From a checkpoint of a small mixture-of-experts model trained on Wikipedia: vocabulary 8192, 32.1M parameters.
Below are experts of layer 5 (counted from 0) of a mixture-of-experts language model. Rows are named router (the router's row for the expert) and show model dimensions 160-239. Each number is 128 + 32 x the weight over its row's rms, rounded and kept within 0 to 255.
After each expert's rows: a language model's description of what the expert responds to. This comes from a sample of Wikipedia text that the model never trained on.

# expert 56
router [160 123 111 104 144 106 147 120  96 183 120 159 105 134 102 174 111 131 150 134 150 149 133 169 161 158 112 134 142 129  98 187 101 132 103 198 137 132 178 134 165  53 134 147 143  76 176 155 139  86  88  97 137 127  49  89 112 132 138  95 123 131  93 105 115 113  89 165 122  92 156 122 128 137 168  63 116  77 200 144]
It responds to: Inner pieces after St-, B-. Vowel-led middle pieces of words and surnames after onsets like St, B, P, as in Steynsburg, Stosur, browsers, trousers, plus table pipes.

# expert 39
router [127 203 122 134 129 160 139 126  64 149 111 114 134 123 138 119 112 105 142 157 145  76 121  79 121 169 126 163 171  84  97 101 104 120 138 121 155 116 135 115 212 102 104 144  62  86 140 142 168 146 152 143 138 144 106  68 133 100 111 107  98  84  94 138 117 116 100  89 115 118 105 123  95 122 182 158  84 129 117 120]
It responds to: Infobox and table labels. Field labels in infoboxes and table headers, just before a colon or pipe, such as Location, Coordinates, Candidate, Preceded, "Maintained by".

# expert 41
router [136 108 140 146  71 101 166  95 113 180 119  99 126 136  43 116 116 131 150 137 162 115 149 138  77 157 146 161 206 111 109 132 118 181 145 170 197 158 109 191 117 119 156 138  67  90 140 145 181 105 130  76 116 122  88 125 102 163 156 106 115 134 132 104 175 123  66 151 154  90 105 168 110 143 164  64 108 107  91 131]
It responds to: Naming and sports nouns. Nouns like title, term, word, Cup, Championship, plus inner pieces like Guat-em-ala, S-em-ifinal, in sports and naming contexts.

# expert 38
router [192 140  85 167 132 163 153  93 131 151 113  80 133 111 149 142 128 112 195 128 134 154 151  88 115 123  82 125 144 103 130 153 125 172 142 143 130 104 139 172 162 150 191 134 148  91 128 171 165  58 114 137 109  92 121 150  84 146 137 102 141 153 112 102  69 100 129 144  81 146 111 131 130 106 157 139 106  55 131 187]
It responds to: First letter after a parenthesis. A single first letter or word right after an opening parenthesis or quote, as in (singer, (such as, (sports), and after headings.

# expert 53
router [153 153 180  90 129 136 146 134 129 162 182 122 153 166 106 218 111 152 110  94 124 110 139  83 110 141 139 181 140 101 113 124  79 178  88 121 143  77 106 196 172  90 134 155  87 146 127 165 157  83 120 116 186 164 148 111 100 132 138  62  83 138 133 111 132 112 105 129 101 132 143 125 163  77 163  76  74 148 178 174]
It responds to: Slavic and foreign surnames. Surname pieces and endings, mainly Slavic ones like -ović, -ić, -ov, -kova, plus common English names like Johnson, William.

# expert 43
router [161 153  94  97 137 116 161 130 103 123  70  46  80  80 144 123 122 110 126 119 121  97 103 148  82 154  65 137 175 139 110 115 121 144 140 170 209 120  89 134 218 139 133 129 117 133 140 133 180 132 127 124 140 116  79  50  73 144 107 123 115 124 109 104 128 155 111 118  81 125  66 163  98  98 214 123 104  79 108 172]
It responds to: Table header words. Column header words in wiki tables and stat lists, such as Candidate, Votes, %, League, Title, Year.

# expert 14
router [156 113 119 102 165 111 163  43 101 214  92  76 127 153 152 138  92  95 142  99  85 174 128 147 117 150 121 129 149 101 107 159  93 151 120 142 164 133 117 162 144 154 141 123 121 111 130 160 148 110 130 114 118 152  92 108 122 110  80 155 118 119 117 122 100 122  49 152 127 117 139 126 141 153 130  80 118  55 138 157]
It responds to: Quantifiers like all, both. Quantifier words such as all, both, several, many, various, different, usually after of, for or and, as in of all time or their allies.

# expert 45
router [151 138 160 159 127  94 178 116 102 185  88  69 120 148  99 156 112 189 180 133  98 176 128 109  99 159 139 169 153 108 148  89  96 148 127 112 155 115 119 124 117 126 149 186 118 113 152 119 184 135 122  49 129 126  95 115 143 166 153 119 114 115 145  86 145 153 123 137 127 141 106 145 123 121 174  59  46 120 144 159]
It responds to: Sports scores and records. Digits in sports scores after a dash, such as 3–2 and 6–3, plus sports words like Cup, record, championship, season.